Experts of a small language model.
Size: 9 layers, width 384, vocabulary 32000, 46.3M parameters.
Experts: 16 experts in each of 8 layers, 160 SiLU neurons an expert, 2 picks a token, a softmax router.
Below are experts of layer 6 (counted from 0) of a mixture-of-experts language model. Rows are named router (the router's row for the expert), up (a neuron's input weights, with its number), down (a neuron's output weights, with its number) and show model dimensions 128-255. Each number is 50 + 12 x the weight over its row's rms, rounded and kept within 0 to 99.
Before each expert's rows: a language model's description of what the expert responds to; "comes before" lists some tokens at least twice as common just after its tokens as in all text. This comes from a sample of Wikipedia text that the model never trained on. Tokens count by the router's weight.

# expert 3
What it handles: Verbs and participles. Main verbs and past participles after was, to, is or he in running prose, such as used, released, served, observed, obtain.
comes before: " to", " by", " in", " the", " as", " a"
router:49 32 65 56 45 33 42 55 49 41 38 53 39 57 16 41 52 68 44 52 56 44 42 65 72 45 53 74 50 69 47 61 50 32 62 43 50 77 52 49 73 48 55 42 54 55 73 64 44 46 47 51 54 65 37 43 45 52 55 55 47 42 42 68 48 51 32 54 47 58 52 60 71 29 55 74 57 49 49 49 58 68 48 41 31 55 44 50 83 36 61 61 57 54 66 48 58 44 30 44 47 57 48 44 54 40 50 61 30 50 42 40 57 26 56 80 48 36 30 43 31 51 41 55 46 33 61 31
up3:42 49 27 42 59 39 48 47 61 60 55 49 64 69 43 45 34 56 59 63 40 39 59 60 65 70 67 50 46 48 53 51 53 60 61 45 51 62 51 52 63 46 56 59 39 55 55 34 48 47 57 63 42 67 57 34 37 60 54 63 66 70 71 59 52 54 50 54 61 66 61 58 46 15 51 55 61 36 49 61 69 54 46 20 47 68 52 33 57 51 62 43 36 19 43 34 71 53 46 56 42 59 31 61 63 57 54 79 40 55 43 35 49 46 43 37 29 41 67 39 47 53 54 41 53 42 49 63
down3:48 57 55 70 50 42 54 61 29 43 31 76 41 49 47 77 58 63 32 34 66 44 50 53 52 42 37 53 57 38 52 67 48 39 59 65 43 23 59 46 45 64 47 54 46 28 58 40 38 32 34 35 63 64 62 57 28 44 34 53 44 35 59 69 44 47 48 56 52 58 36 51 63 69 76 52 55 46 53 37 31 54 52 50 44 52 54 49 33 44 52 55 77 47 43 62 53 52 56 63 71 46 62 57 65 64 55 56 35 74 41 70 65 76 36 33 55 73 30 48 62 42 68 46 44 46 59 57
up4:44 54 51 48 63 55 46 62 47 33 45 41 36 53 44 45 60 49 39 40 39 36 35 48 18 60 65 38 54 70 41 43 49 59 65 45 45 43 53 47 34 54 56 53 51 27 47 39 81 44 48 48 42 51 77 55 32 58 43 40 39 61 47 85 41 38 53 50 45 52 45 45 49 40 55 27 65 57 56 54 46 47 46 51 36 36 39 41 55 52 46 48 52 68 29 55 55 61 63 39 61 62 48 71 58 66 40 32 38 54 45 71 77 52 63 61 59 73 38 40 60 39 55 65 51 65 45 81
down4:82 46 53 44 38 40 52 50 76 52 32 37 57 24 72 48 50 73 60 42 52 48 61 29 38 45 38 49 49 54 52 63 58 40 64 55 46 64 50 55 47 65 70 35 53 42 46 22 52 42 38 43 44 63 35 59 32 52 56 25 60 62 50 32 42 32 51 48 52 58 41 46 63 44 67 63 52 50 54 59 62 72 52 50 47 29 47 28 43 40 50 41 54 52 28 67 44 36 40 27 54 48 30 60 40 76 45 71 42 42 47 36 66 43 37 63 47 61 44 72 33 48 29 29 36 38 43 52
up5:49 27 37 57 41 53 50 39 67 42 74 54 40 62 36 36 52 51 35 45 60 36 31 59 62 24 56 52 47 43 51 43 45 49 58 45 43 71 47 40 74 49 30 49 38 76 45 61 68 51 70 55 64 21 32 50 66 42 39 43 41 68 47 71 48 45 51 44 55 39 67 57 42 38 50 58 41 61 66 50 70 57 58 31 46 74 53 61 54 54 62 38 30 49 53 53 54 56 22 41 27 60 75 63 59 43 54 48 65 59 47 19 39 38 47 53 49 42 47 68 76 39 28 62 60 34 56 48
down5:56 52 58 37 49 51 39 36 63 55 43 70 56 55 44 61 36 45 54 49 69 52 62 61 52 42 38 62 54 54 26 63 22 47 55 60 32 38 45 46 58 41 50 42 61 52 57 55 48 58 40 38 30 39 50 61 53 79 72 47 46 24 63 22 57 41 45 57 60 45 58 46 51 43 60 74 58 44 43 69 47 71 57 44 55 45 42 57 44 70 44 48 52 30 35 56 63 31 45 67 46 44 59 51 62 46 54 40 58 69 52 57 38 56 55 62 41 50 56 66 54 53 41 19 61 67 42 36
up6:48 43 81 60 30 40 41 40 40 57 33 39 48 53 57 36 38 50 57 38 59 48 57 72 56 61 45 62 57 46 32 40 54 48 55 50 54 51 47 66 80 66 53 55 53 48 53 55 49 44 43 32 50 65 38 52 55 52 50 68 54 45 45 51 36 67 60 57 55 65 47 68 54 60 43 50 45 75 55 56 39 74 63 27 43 41 51 32 55 57 53 46 41 49 46 58 36 35 46 46 20 63 26 41 50 54 63 46 47 54 53 45 41 31 57 56 43 48 33 43 17 48 70 46 51 30 53 41
down6:32 60 52 43 51 49 73 44 50 54 61 47 49 53 44 71 67 53 44 61 51 42 62 63 31 57 59 44 46 64 52 51 45 48 36 35 52 64 60 50 44 38 70 43 34 40 63 55 53 47 38 58 51 38 59 57 51 39 57 33 57 52 39 33 62 35 28 58 43 51 43 51 51 61 29 51 38 25 33 39 59 16 34 50 34 29 36 84 45 39 37 66 42 44 39 44 56 57 62 68 44 34 37 51 68 39 50 47 63 52 63 61 54 79 51 52 45 56 53 34 53 52 43 27 54 66 39 50
up7:51 53 61 55 49 61 80 56 55 38 37 48 51 66 59 41 55 27 41 45 56 61 52 60 43 62 43 52 50 32 64 63 50 65 39 53 42 46 45 62 35 45 38 45 59 71 26 51 60 51 56 69 39 32 38 32 36 31 47 69 49 52 40 51 42 41 53 59 55 39 45 55 34 49 58 41 39 30 41 65 48 44 48 56 60 60 40 61 34 78 38 53 43 53 52 53 45 37 54 56 36 63 38 40 57 44 51 47 49 34 23 76 45 49 42 38 41 53 56 42 52 62 43 49 56 52 55 46
down7:43 57 67 37 30 62 63 71 52 37 57 66 61 61 54 45 50 46 46 47 36 58 38 51 51 63 61 62 42 39 46 44 33 67 24 52 50 25 30 44 61 39 37 58 50 61 59 61 64 64 66 54 49 50 50 56 49 48 63 58 59 59 43 52 47 32 42 37 47 44 60 47 54 61 43 42 72 58 31 68 54 60 51 60 50 40 56 74 49 44 57 56 76 71 59 51 53 45 51 68 47 62 45 31 43 39 81 35 63 62 39 46 56 45 71 35 55 44 34 17 54 57 55 73 56 80 50 39